config = dict(
    d_model=384,
    activation='tanh_gelu',
    n_empty_slots=32,
    router_score='sigmoid',
    routed_scale=1.0,
    init_std_router=0.00743,
    lr_router=0.000218,
    beta2=0.95,
    dataset='wikipedia_en',
)
Below are experts of layer 2 (counted from 0) of a mixture-of-experts language model. Rows are named router (the router's row for the expert), up (a neuron's input weights, with its number), down (a neuron's output weights, with its number) and show model dimensions 144-191. Each number is 500 + 40 x the weight over its row's rms, rounded and kept within 0 to 999. Numbers have three digits each.
After each expert's rows: "raises" lists some tokens whose logits its average output raises strongly, later layers aside; "comes after" lists some tokens at least twice as common just before its tokens as in all text. This comes from a sample of Wikipedia text that the model never trained on. Tokens count by the router's weight.

# expert 54
router:534465454578497417561489513539557456455514533504477477468458533486423571548510483484548516471462484541536485565535559447559463466572533540479523
up0:487456524451426509544484573463511474537483503443475499546455508575446504468480459520541515489364566525485429484462501517554478500460490493503472
down0:527456537416430557476499550536498504498542432482529489473506511441486510480509515436498463486523405498533482450466578515553498457502470570505439
up1:527493414636597409503527485528538488485448466537560460460474550461459525523524475453479584393487512484502491524532533498496519513511502503400466
down1:522542512489521352510512509395560492485377498504536549475563558453502481522498528487500510549467526482519547520555495501413552561474481436454471
up2:465497505471464544420532510523495484551479524481486538523471466544501499457506531606503466558423539563493453530486485522473511526491515512508554
down2:476483581493495612442453506557482524501590519465485521382476519490480489481519482494519505471560400528506453495479513462572439436568465523514530
up3:573538510509614460462509422476512503495498483498518491493498393555565499528507503445463585455462551491507443583478601491498562458491470461458486
down3:529466540382431527550479477523504501503547523533538466472537560506441402520507518426481446451527546543519505443509552495513591488453442536509536
up4:553531528550495484430526450500519495504528522459505506495470455529558492495526536489498546509508585537502493578511577462530502514528534487438544
down4:527497531480445543515493455511535525538553484491546506500499517494484436535506489473514476486488478520535501512489544485574512473524469538512527
up5:459548480515510553430540489511471506495423486447481540519473485550522464452478534538488528512414546504420469580512520568482522549465455499483471
down5:518533506465517549440557488485544525458423476428529490573467465543570430450499505499453514489520544457408455535519485529450462569456478497504495
up6:515516440567610489437525430489502523470527494545548448520525433518498483595490470463399542506563506482503508565533511497475549514490504446510517
down6:549464524451440503562494533529527511559476486473551481466490510522467490504510502473556521438527494494547508459510566513520588503463413512597506
up7:496553510470557510464530492489484482474480477413464525533469478565538466457511524477496554489399550501462447598478490540479507552485433494445490
down7:482564526523515588475554470504521514506475483441515496540450457518537448489498494506486525496532518467408427543470497513436478535473458487520501
up8:522516509459551467465527451457472478493472491439467536480480425561538468496498556475469523470413575518437460586420511551491573513413452487427502
down8:487515506521541526475534510470530510513415478437541535578457423545529470495531487547531557460531521476454453542504494548486430504527471455552522
raises: "})\n", " ​", "Review"
comes after: ")", "0", "1", "2", "3", "5"

# expert 73
router:525458476486544504489445449530452449504500453469506554420426436505552461525527554546411521459423486526538452530453465493447460503525506493422511
up0:447428517563462476450490505453443551546494536530445456510564492515475537483564519503529517480475556518551492498532510450518564532527497511511552
down0:533465524544484476549456451452512515515525589558491509517533468537487407449480508503489523492550531529508569502509499496515609477542514460522434
up1:478441550478437386488456503460546498561415527539482429481503446522476478516514468461482572416485522460491465490471481504469572425408449466449452
down1:497502535444524486462512512474517486510411522529482452509501509521414547527524497526481480470552569464506475531490545482472515472535537448485478
up2:516472494489428412499410570488532507523437502509488472514508408540468519456470500514585543453442522552428530520460521490554497481460542489500492
down2:463524509470520449496527457454484531531490505528523521520535541582553501530492495490521481484532574486494529414589464580493560477471487474527530
up3:418423534559447446438481558437457567523491573567420456477536482473467525480470490518481482556501522516530510457522526428533565568507484543524542
down3:520509569521475464446497464470525552565486539496480489550537482531553421436506485498521530502459441497513515540457476480484620495576473417488497
up4:484473558532464499444502490426511531541494523580434414516527434483474509496501437452478523491493543491571490487547509476518547491492473493509495
down4:478477564557476514468521441487557478594522560500501529542536479474507484508535514426524518521471531491525477510481517437491530510570459428557552
up5:503491533552455451485500595398492545487448533544414448537560472537496496507524527506543541446495505530555510514568491477482530519473514520497523
down5:453474544562495478556477473422502532526506587594439497536539506483493458481480484464474514514549562492490548454558525506518577461454483513542513
up6:483492511476471396514459541463452500520396509555460454522579460544502473450515488488542495430453543486529478466495512498487505481512533497434476
down6:526522499426500478474505471505515509452413502484541436465508506517495501539519552492484503451505471466539447569479529527464519540517509445460462
up7:505393479521527445433517480439437494519436502512487479490546519510499503509517517481492619494463521497490487498481541545484489476393503466471562
down7:475490485515460594462524458517538510511572556505418444498450474552587497452480530493493516566552541554506476508568517494510541479474508534501547
up8:503462472497469531473501554511469539595474555513433477541495537557459543532459419502486440536420519508477430448496451510482569473494520505530503
down8:510491495436520496434542485561519484437374511533520485527455523515483523538494518524472493478457503436538464522473481526519476582543466495480549
raises: "°", "th", "×", ".", "′N", ":"
comes after: " ", "–", "20", ".", "19", " ("

# expert 109
router:533479543472437486479509533519499583582505564516539429430537439521458451480546471458467555446524556508470527424450536488489554542423431481508542
up0:542493533423461475550445559514530526586590505503542385426525547505487469449506500516534469508497559489489492467529524559493553468457469489496471
down0:499497526489481505457451488512545494482570469449512484533512515496487485434510523489498509553454503443441464559478508409408553477461424506517489
up1:419510464557451486491480574488462542538471633535473470496498488490496525399549503518467497519459522538532461417517528489447521476449511506503584
down1:459409467520413416472480539521467502460540532497557589538520489489533499502523479531560494502501526532501539396527482458590458502469525518497520
up2:536533518484502486508469535543502487473501528478498439522544510457480442483497564437568485453489545509509395468507507452526411401513516545530553
down2:517502547504551520487508505469498532579510476461518543519491499461484446464504527482559503459563525504485524454518498519508565413437472494526537
up3:554446549514512491477556482477405555570507527560489499429572461524499461468507524445371549502500612478492544503462560520498549508448469493455502
down3:466407571561477520545488559521501503541493525423557516546509501480556478500529529451509529467519507488476463458462536552585527478463494492500521
up4:474454546527478528457545459556474499508476521532511482451589470479432474501484488502477552551495551517467536412440523526536495480522467448517497
down4:430401550544482422511497564513559539520508548453509477593564512488500494502495599451495519444459530516482510430509528474544515450456477536521490
up5:504495499494405470396496491521491556572492557564497479472527466519495480450525447506449551475475526514476524466380574428503455516509501499485541
down5:480520580533517490525488525560510581452485487417527495504550572476580531471507578439497522457498526408547500503526548526575495435478464589515503
up6:486581535482426485450595487545500420550528471475532462502491490510549481468527490496599534547467522466503493498534566539474567430468494476497490
down6:481476482568485505559467490484495448523454512443530517527510474514499511553505529513524505522416542519449537459511561501549427470487488515529489
up7:488486487508479506475546505478486530540500473466493525415556496529448492531545378533505589491394520507453527476397597535519529550481468441502474
down7:518478533523504435567518539478423504499462550476553448505509477526562452541523556500511516463532455490500436398517514459546501485489486462534477
up8:574542519519485510517478489484473500489481480536550458475576523482501515457516532472516440461541481497545495524443514472522473421524478540487518
down8:456511475558435467462445410536503576465583540522536511480502489415532507525470492467500478515474507524521547505475485454590540509435431459490518
raises: "ires", "ams", " share"
comes after: " |", "0", " —;", "1", "2", ")"

# expert 79
router:428564475503524406470493445505553585588494516560566499498482460450454439470482476447454432522474489451426460539470561520511469462520543585578553
up0:558497569495507518470470507495435457456566460482452439459478499561517467522479543539523536444557522561473560469414451466522481511475506483426474
down0:571541488531498519498485496515493441509472482485445517491475484532505542545539508497504491478483548558472511496495494456479518589505502412539450
up1:512512573478470415538436488597488575466452514435487546418510478531519558477476431505496493514528487565475563493512576460539453500510498479484501
down1:546467563469421512511515514488499486520544543545480466450535510514558515440517464532501494487505439482534495507508455452542506530490449461508504
up2:483516511522542446453484472442552555525546480469552463495476443487472448513521459388434524426536524468438512503484533530525601471438494497474488
down2:456548426527511497477584389544433487503615555449448438514454508600529501428519468495569501543464515477496439541481468479456508515516470482499453
up3:549504557488506521466508483541461530497524516434454443454451512564495480498496534471486535422467539550427538502455403502506536522502466494401459
down3:565535464507520528533498484534495434468438513440487496468461477570505543545526485483499489492518543538482512506522492448468506527567469453531426
up4:506536501538464460405465450442460490540470462500479518503499400544507547426473516499572544453482525552435503541419540516496468487529562469416447
down4:481452506458434524490475481506409512499455470549477397460465543515506469514506551485533519539551485526544464476479548569515474517489459537456564
up5:533513549489581523475531463537380506463491500483448481457452542504522437502488577523487535368474552549447561486446439499492483516433488523416487
down5:583477471536552510480495487525469396480385490445468493471472479550490510566524539505530503483488552540475511491520499494485441556516494429534452
up6:492531513475540507469509511575426494460524504456445486478437543549441501532491530493442506426515477542451546479427451525518520517446504524469484
down6:597515441548522535542490509535459437486455498489458526437453485495491503592510535515481503482503570571469602455505498514474519543507445436504439
up7:507553516466403565529527494578508547543517486523502535485514477426463524469448482474515495448484443488417518483443509492470486492446467456444464
down7:468425495513491484428502488464588431503448539503510537549458454489516501541496526483494518449479439457467492544500467497552528442535478450461544
up8:512480532499570516467535453556500489496532502481456515459420465537566515542503558482525556432445601553430552536467486487478477527482446476480522
down8:548545476591481502524504454501514445492420481474488498506492435568565529515521510505523466516499540523504496496515478456468450571498486422522489
raises: " Genus", " Elevation", " Established"
comes after: "\n", ")\n", " |\n", ".\n", "==\n", ";\n"

# expert 32
router:469543525496434494499504528549500510471555504522497489462500551559461546527495493532373547531423511489489485471484570499464546493517548544563555
up0:525497548487507477581437560472452522498448496481510493480577517523511506505558490415516491522447543503436461449525499494487463468478477474464504
down0:463562471477449528470515450561555436522555528454554486469448521484467519459494469565488547443515417477468498465490516551521494500473537540517565
up1:465461424511557462529521507565494449516549534515493536482408477447500521445490507431554460511499470517432489513465479554442547502411497474492481
down1:487534475501473490554519514526454458410516465518479483565460454503564501486533442536517509503485487500473432497464537508470475495431436491471441
up2:479472489590553461462417473550499512493497533572513594461519571506509492512511510505504478538514507451487504544527480491537477530480491492510478
down2:447463494531466572544466547523528516413521547539534487514523503527508518585500462431467447524456557528507481516465484451477433488503424552475498
up3:466466450508456521509538516585526515555525521491423576519498533419512504483503467497497512478447474463510484467447505535441525447479550546513527
down3:468484544505490476518470501455515477465594413538445515505522515415552487487512445518501501468537539492520503499447502560562478491534471523478583
up4:568454478453494509529546523518510450478545539484538527497524548467401522500480530504458363484439517471469515401468459587486550520559536580553508
down4:482469458433495485507529528529496510536528422491521458549449475454546466479497474582484529516539504482464525528456351518551510482573486465453437
up5:485443457541417514527502524586499479490501507552458522450472472488495475579512487482480551539468482452485501471488542541460539464507484536515513
down5:454485574513481510487485478370554548460558431473420567490479534426481492515518455519556521415552493537540413514463510523513452504504424460529485
up6:502606521480490456459505531463447468506478512584464444447570511528510469467457507507507498563475519552496473441538487418512381509513521473433504
down6:463549503480507517437443451481488520518475460479473496502443478512506532491496453508480554405625449511538466510449535473515559523564526475454485
up7:521451510479461447539440523546506433505557504505479488498502578493455448479463557472524501465436583468437551507449515516517606489543494521498472
down7:440570494490474551523533529496516481459471536493476533450495499513506579496517377574498522472507405493503520537495535568473534443470514498468639
up8:516523517550524460500530493496478525535477492558539499476560484436497453387502503502500496485450542521486553431476467531456456526506481481493435
down8:453525461499413537494524566513530514456484502439531557494503506400512476526474516500479527585519514485492487413506448522507499521462434503540463
raises: "ater", "t", "rd", "bert", "ta", "ez"
comes after: ".", ",", " that", ".\n\n", " \"", " where"

# expert 78
router:527509555452457494516508438540496478510574502527495495447559412459527489454526424540560493514444488484567541489461499483479432553478478459530475
up0:540494532477455499548500490549471454568491461542473501503457490482460480520452489491485480435507476502513587572451545461526477579508432431514492
down0:454531445524551531469466530466545541490435549525535516538511558468490445540488489476466472540487505497485482490523548542516531461465535449480570
up1:519474521564475531471502507552540529473480483482519483424503455563532452493498463524486523527546524472491574461511529505506546530471499451490438
down1:464523500506540452508491493524442430460552569548487486478514415580487523506504494488517504485490485498476438513552483566463440616587490432480492
up2:511508487514474495522439525531461484468442492458584511490501498492459436497497432574501548482432567540500527540441559481541481499501514483504489
down2:521489450554482483536463507407387528495527563546475500484453467510514498478510521487463461489512494521508494513521471481549561481462468552464483
up3:524440543550581493477521439575548534533591503585546508444540514472486537465485485477482522487486509485504554540477480510548560488556458435485433
down3:491450449503557471580475464607506440480518464516541483474502517561518510457499554449532512504483535448472551494513496512450540548498555443471450
up4:456557536510493467504462492567497485530516434509462486536517481530509534528485490555540476540446487526466516453433538454544497468474578520506455
down4:478558547478548565524482522505466431518608527538510433495522556472525438583484488493448504480533513523519467524489509429456480517465513492556498
up5:568468494455533495528528429514533493493492415514487553511529447517498409490487469474507542481395539544449573549494546542471526527494475438488415
down5:510415516558532533503529495425498491394440523451495514541487469521483502561524473463522461545469569526395447527553469522508519477527517473457522
up6:558541491455506502471563468487464525496489489480478388441522497557484438446513477503534509492481500497474501493444465533447463456560501434515447
down6:545484477480566480465506472541465460479488506461521521450432487474578580532470483443493525430445494470523539577420560475453487477549490497515481
up7:544545496505442500519536444477499539556453512522512551499550482540544495478564489464496510471403492497487538556459535448477429516517453482479534
down7:468540501475497499495568540451549494482517491522511527540503461537493543452482516488429481554473596515426462488566488552533512514579397472468572
up8:512512483444496490495482502572478482529552500501431591498492471461507533453419476558499449505484494570509553513507497487506456549498520506507458
down8:443534486520578564496546518562459435490557527512537467553470557495542468439469458527487542474515484499509474538534509462500447514469544562470566
raises: "nd", " most", " senior", " many", "),", " highly"
comes after: "-", "\n", ":", "\n\n", " Location", " Genus"

# expert 2
router:460500514483468440457530540514480562587573505528516424458488450467478411455557452434427531492468558519456467491410558502523519522484531512504556
up0:508500490490484497533523493465411409434513412483482595488508482434499523432473589559519476480402517556426478555492518451515486555488538490534492
down0:514470526467479458549434559469510452557503399538483456509431502564465485497473505429490507451543529575432538525466474527531452447514534527546456
up1:480546513498448595477512534540438491488566523466461508495478560560523508517490550514549475527453553473421503470464468477492456496532508477482449
down1:539475584464428537486533489439471478529563415429432504483511453457592551559504505561532517483497497478487496500512471519496425548578503454477493
up2:547491475425525507538515465605509563496475566435427462488501488480461496513486453517492510462487531498476536521511516499465519532548453439462446
down2:530485508460558547481563510491535452422508559508508545424516462504522558467501508526599507480472533550466544492445553472445576541506479441496559
up3:507530508518444494494495496482496528610499466514530433493481507491446441432481503575491482499489579520529515476487442508463515515456551457514530
down3:515512468491484489459480493521496496405587565559513515502503499537503498523502464506545506514489573498464489554440543456491519427481491508565511
up4:499553474460413460541502470496503527502439441512511448513541460528435492448527486561552499496435519500452499492479521494525530515521549441496494
down4:533460503487530407520416518494527464432421402604502517518443508516492458471444501442475503487590446572498553514455498482517510469541548537573436
up5:485602590514443517459524460520497467562511482443486427488475499572424502437494487563503483539490578561505507512538483492510532520491573485489514
down5:504527537459475462409443484539498443439517465513499559484469488544469501561479478493487489461496451490483473529471574462509561472510539514589465
up6:509460426459474463483514491501492499521494467529528530497510488532402495479522443458511483446375489415457463501493530528475570522498520513432484
down6:483512470544509500551425495472534487421460438526512496508446542485471436499460587492522481548553514563459525522422487530552437472543547498498432
up7:514573494511383491522500454519521409523513515493528431489516480488430479438485519463527512411466552501498537468559548484492525488427542496523418
down7:459460494450542507469541503538501474500474501611557525545527535515503483557478483411546480441531499486442499543434538446475552463461491440593456
up8:501520530511562464466489539462537521575561478502551462500477428447474417461524482368384542449564497497463501508471537517507564480426522535442526
down8:434556465548507493488584403534465541504571610485488467528521507561515506397521462514564485536447516468472441550513515461431501469519458528516550
raises: " Description", " Coordinates", " Height", " Synonyms", "own", " Source"
comes after: "\n", " |\n", ")\n", ".\n", "==\n", ";\n"

# expert 84
router:579563558512527514473550495456510515532525445468419532505511586453469539526476444446486518523505549552483480541483468464439485460507529562545512
up0:475483441519445520474540530539494508513515531521469481482580505495480520465516526509483492489522469496501459468513521536522477486487600507418543
down0:499532495464514524455514555432518520602445500505472461510469522560472501474481529499535499546439527483448455475469456495509495395462487545493533
up1:478477472516517478467524462534432502477534460516468410501463522459453541455505453448465524490461508509489502528450475612521463474533491561485456
down1:498510555424561482471567527461520449453546531515471470492539534479474490550515555535469493518505592510419514544574443518512538521544513478498504
up2:485535487489489459513506557490516540495424535497456518484495478534494490456529480524488479479495430542509495515493455520469511471468548437422470
down2:491512539476461487515584570434514487497447479451522553500460431504506589510506516426433514467507514508541565468531511455516465525525527458561504
up3:491477464535491502541518516448484521454518515527468488544460523531462490518562519544497546416469491505540503497422445475444500483499549429482520
down3:525537534451441529488580483505482564534472472462489512473466475477483541528494484571507489522495499538572522531541519447524510559495460511549479
up4:472522446474594519475525467480485484473507472529479473531441546498532488504514532467365497519567578537494515452469429501465543473544521536402470
down4:553602599455534543531490508473455502523505451450422473468503547453490558475505478551498515458421489504520544537541445531535517537555545475526529
up5:417450492454519514490527578509512516555487543498405539529399537515491493484478389499427545521508458526524481555534493508440472498456446515452487
down5:552502544480560529468605478449492468423491487542510470492490507461506535548526537451509514465548558453439505542524455474527469512563523557557454
up6:544507499552525500446491459541514459536497439503522514473450491500529450571519482505500543467503563479486526530477554459556511535528533481530545
down6:493398452448488500587545437511510542441456524484487499491543463493504504382498528531598471513515406483523503465489484545500473490500487484543529
up7:517438531487516436450494515501527512514538515507465446549472510490542496454485486445468586504452516474545472519481551552448509496429442560529489
down7:484465518494547507538424455531514541505493499464473460499533582499414480536503496481507509511513536517432501516576551498535597542528500532565521
up8:476491485453545479454526528413418553517548534469474463493469573461516477517523497419417538436462550501491508540561548485441474471540365481499560
down8:538462518483482497515504454540510535518541475504503544474495512494475466487492509531443519480533508494548505556489515526504497476429500546562496
raises: " at", " inside", ".", " within"
comes after: " the", " a", "'s", "==", " The", " and"

# expert 39
router:556528489477570536539527483482508440494492499478475572447504479424469540496501534518538494453496544487459426469493472484420512452473555556540555
up0:470503411505463375506500474523498501434489461526492401460520504497430458507509462393499530498512528451436486477532519498459464488478533502506509
down0:511549455484505494481566476471500503558592413513461476441517504488487584501529483541489477528522461466551522521461541509465401519462476511504499
up1:527494471535498501474496535479500478451523492492523525580476479555566517442522516502439496542554509503492454473428492456520529513514498495497444
down1:524560470521526501486467499483457420468509471502492536439447527442490522466504516540491480517475532523455475478565472485499562530501547522497475
up2:533484489527553552492511517517488489561502566439557524446519524505513454505397564550492503492498484546553482458427496470474504449472525545517515
down2:512449479492486480513435527490524544529561529597526586509458528529427486430495524501527457500481493467456513501514471518512513555499534530507422
up3:494501430502519545499531483517462484493502513443570526592407462533509508477475505491467493475506493526432442523455536581519565508522545461480496
down3:520495481439559539493445508507498492494545512553489422479487516480500514466511512505477478501537585481520477517462493526521510561456438491554540
up4:530483523598500498559479367475541553465514429589514479461458508496443516470537433481524494492517538468446499493415518546511445487517494523495488
down4:441447499476508445476504468509485537564527467482523487447534552460490537502519505448460516506590445495522492543555530515495469510422512486490472
up5:517454443502486455519449461524481500468459567519518546528507477503502453483477500467511502498469547468484466447523459492453510509469513578474439
down5:502504469491512526522441471434474510517553537586477482494463478472452622436513527549496501489520528450558435505507503513454487522522566505466518
up6:414500503447499458442422528497476560500529514544502490438436465547447452483471516511456479567533552522472531534470546515547533652466483498481495
down6:463441465554520480455447495497576530525461496593590440459445449528485487457519504485479537495442399471505456438426484590510477545446446485533476
up7:526502492560472544414507423526497478535532451595571531463503474511486491463510456525488473501528565478450613495466501448604465547512491495473501
down7:476452407498546462494500473521500434461528474546481511527458511585530441500494527487464506516545493569456505533517462459498531538514477457484482
up8:457457511509428412424468440523454511507476545553510480446448460553469410527499517496506545567489575522483520501493566508510532565473477520498474
down8:501435429546497476513475541493533498494401533581527428494491458531450491393512483487482537527456425468530523444419485624502508510470459550542465
raises: "})\n", "\".\n", " –", ";\n\n", ",", "\"."
comes after: " the", "'s", " and", " his", " their", " a"

# expert 119
router:459483543509499533530525545544457490591587589444472587498465452459491514464508486570517502458469497574415499498487527547490578438493507488529540
up0:635551528507530513467517444507506443502487431540521433499495441475520578470527516485524512429526525439462536540421484489552517488544565534488482
down0:435482541556434500494442542511459523539476437508487519580477445483484483547518588428531502421568482532560465527513487530507482543511411471469479
up1:480506457498493445476528557497468513486485528517476502420507487494427420550465452480508492491583576535386557505475491562534417512560506480450511
down1:454382488467480404535457551496469534447450544446521501523493456555500487542504514445421526467552515499534532503563535530538485585456542479425501
up2:552513528459469505463524544542528500504521531509407524429533424515465466490584500479512507576491508497487582529508513484495546514512496469497481
down2:503465494495491511484432562484440512437449463462514504490531516511459450572536570438434490486539469458446482568540530520534519545496482486460405
up3:533573566491493483461466530517402549435513523437463502510501523510433522491420428460549446514513528529497496558501474426532495453514458439525515
down3:533482578469508546512525489472509508557512433542472472487526440449527456541484520527521474494524495498569568534545557548494465424495438416507509
up4:606532524545512525482481485498439509515563517543445509485500558459501588492498497415462479509535539461566414553478522424503511491549454530511509
down4:567553512491460502477491530459531506507454417520463466447524493522505523515508554482504500534454545507534452526548527501524439541517499503458485
up5:447433498496504515495517544553529416561556608500548534481542438500514488468521462523520522455493547489469531470555559518448530489540547462502511
down5:508525601483499538480523515472502440426495487507438452432464477566465561588514482494476556444518557538497421562518468488500427551493480453455510
up6:499530510554443482421469461413456562552511467535454494463523498581478556511512514456446528549447545565462529467492568498601482628548501470514489
down6:518489475467461499534440511522532498443470498440544497541499553534511451530511484437477484456491466511476496496602488539510519549482465466508479
up7:500354575489436471542489488515484479530507489543510494513524450517473491517440486512479567434498550509498471517483505519490511509514467508474507
down7:568508420440529459480474520541495490520537419439484497565516514471547422553507500500501505481585498541483526479514504551478418550494582472534529
up8:545525510573465519505403479481578489528471435529550440501502548568526491573466497503538523535543457453469448495508430463625457529499445508503500
down8:485448558479466499479428510445510501449460483452562459471519472524541506614522501475514532507573542502549420522499464499535496614517457439425474
raises: "ly", "'s", " map", " roster", " view", "’s"
comes after: " the", " a", " The", " his", "'s", " and"

# expert 25
router:477465482478447500454496444501450561559534537532540467405515467496498506503538470485470528507439529516496540450388540511520479530499493485506544
up0:448503534453533469499474507570461545511505593524487430460495452488492502474494498463500487463561551548453454487426512585472516515510479528515488
down0:545511493536522425469452464535527512524522522418462589446466534533454547474557554561529499518427427495491493532439462526448448467521575478524451
up1:492513430484503470495532569490497541474519497541426399486483576482453464441490547577548471444449481516491534462523523463467452461498511487528460
down1:466469512507465565481574413498485523478484565536481407518558494459545500489478522583539507546481571498476514544607537491400423480483532576503522
up2:514448494523452559482488474547512444501474414499446529455447446502479525588507486522487523504494442551469459465411518507516478509557581480475511
down2:526496536469508553480502497495515531458519532531537516466477465462478508545533430491520462495442514512552506499537507473513451518518550489504468
up3:493623532503405491438471502467553464494453483476465491503489472543472514496497487572443550548517492541462508522458504497561542491538514481468495
down3:424513528438490520443470535501459443527471487549491557489450484516520508418487524533510534505459448440529559574469514497424505474486499509571470
up4:476516520583430529436458534486406486502506509452521550495520567452516536509463533579453493621509509521551513513466543482504496471494526495558544
down4:478491571474460528486469513518471408487530545438501493501430526621568492489539475551503504446495549556522531554482535518433530503532569543588504
up5:492512474415534479461436425496449542454526459466469535491457424536457556524502489449487491479451538512470490511411471483553526486534556524564484
down5:495505472419496496544499442586528516578422472510547505525582509483496549517457503459494484498456463497499466495546516477529476495497550425519456
up6:503481498500410530439461496500379461523442496508497504497552572505496538484493499521474466603484566534491559486428492438538489450473526580506552
down6:472514523494469496456449496525484435464457492418517424510452521482529462439526457528476532442524434452534599628480539490439555494517529468605442
up7:454599436570617484482551462503496542565506524470502551504485475456510484457532502466456539441500481527492526524510585563456503420493529516520560
down7:418503481490523465589490512493509527528531516538524569474447554567444555499493487412600524521466514527523459499497502525470482413510553496501599
up8:493526500544539561465507507483471520541524545496485588490487529457457559429484523480529483507436474536470511493519510525458494489489479472499602
down8:519474472484490517478551450510455519440514510549528468569462459451520547499503501442548538501472473496522475557554528521459445438532515520478595
raises: "ba", "ams", "jo"
comes after: "\n", "-", ")\n", ":", "\n\n", ";\n"

# expert 51
router:550541568530508452546453478494478565528482544485486519445525432514590499490490448526578518571419569477452507532546511515501497511478488536517506
up0:558486472533536542529507495492457490534559446405492524523485499530448528449513511458518457447593499505492492515429431500463538492474539458532405
down0:575542439531535528519525535548526417502529454451476507528484481495439536481510508488486517450521504469484530504427477485480484491492527490482390
up1:528458515483550487475454542504482517550564538563470503368483523498496503477498570472434491475505553549476521486489486530383521505537500495464471
down1:550533457542518479511492470525473435488524427432468497515443484549458502574507492479495523495516529522455508520488378453493472471517487458442390
up2:552515489525549434583484461546481552518471517428513514463519470545521497495503517375533535442463499501441491484517552512457476485489495480539464
down2:429487570461504591511521423490524521463537520486565526480534498583595527494512467503531500530510414471498518552561448605408506442490435532471606
up3:595463518475545410506551460453551511504487463614527492445596496469514480608550509422449503476491529513498499496510554528541551528388478605498530
down3:511503542450510517499491493516482462519485489437511539532465553583511570489490461502655487521515482402512530405454533553481518521487490518461431
up4:535502491470444426485536548419509470529532533488454434512457451580508429500531486544509506508461525463506498489484442535473564605492497485503452
down4:428472494573459528471576531495484497497513509551496482486517511488488464508503487501539514562458538521485508490552459556507459534508461533526524
up5:488502497483535533428438575568521491510555545487505501475454463557500483476526465510459536494509574436492499502494464529482544507486470452442464
down5:482571527493470473503556463467499530454466446471421494523502466446393450580484548505484467559498610528465511494472504493571484596525508442545530
up6:530457512531578499484513477533458486539576492491491513475520490533463515530482538465490517412477525538457538499430568542506538504473519493561463
down6:542543457525574519499506456502477432465530449466461513479452416487421468523538549457473552459503533516483476533417480435449493492496466462441454
up7:464483523475421530575504568529443442502491541507521484384512466492466488523488518543501527465498534504508557438500503505531476568518537479512538
down7:571551421454541524499490491570486495514463480413517571515511523496491624546507505537545522489512362480486509452483441572547452489516518502487432
up8:532427496494503441560446535425482492497492517468462505418422555560464519540440565565492377545520509572447503510459475512497485488533590480514508
down8:548485510486512480478490506445521538406516508524506542533560481567478461556527564494534487550540522483489483510539460465462427394475467526504449
raises: " Herzegovina", " medalist", " represented", " participated", " prevent"
comes after: ",", ")", "),", "\"", "\",", " more"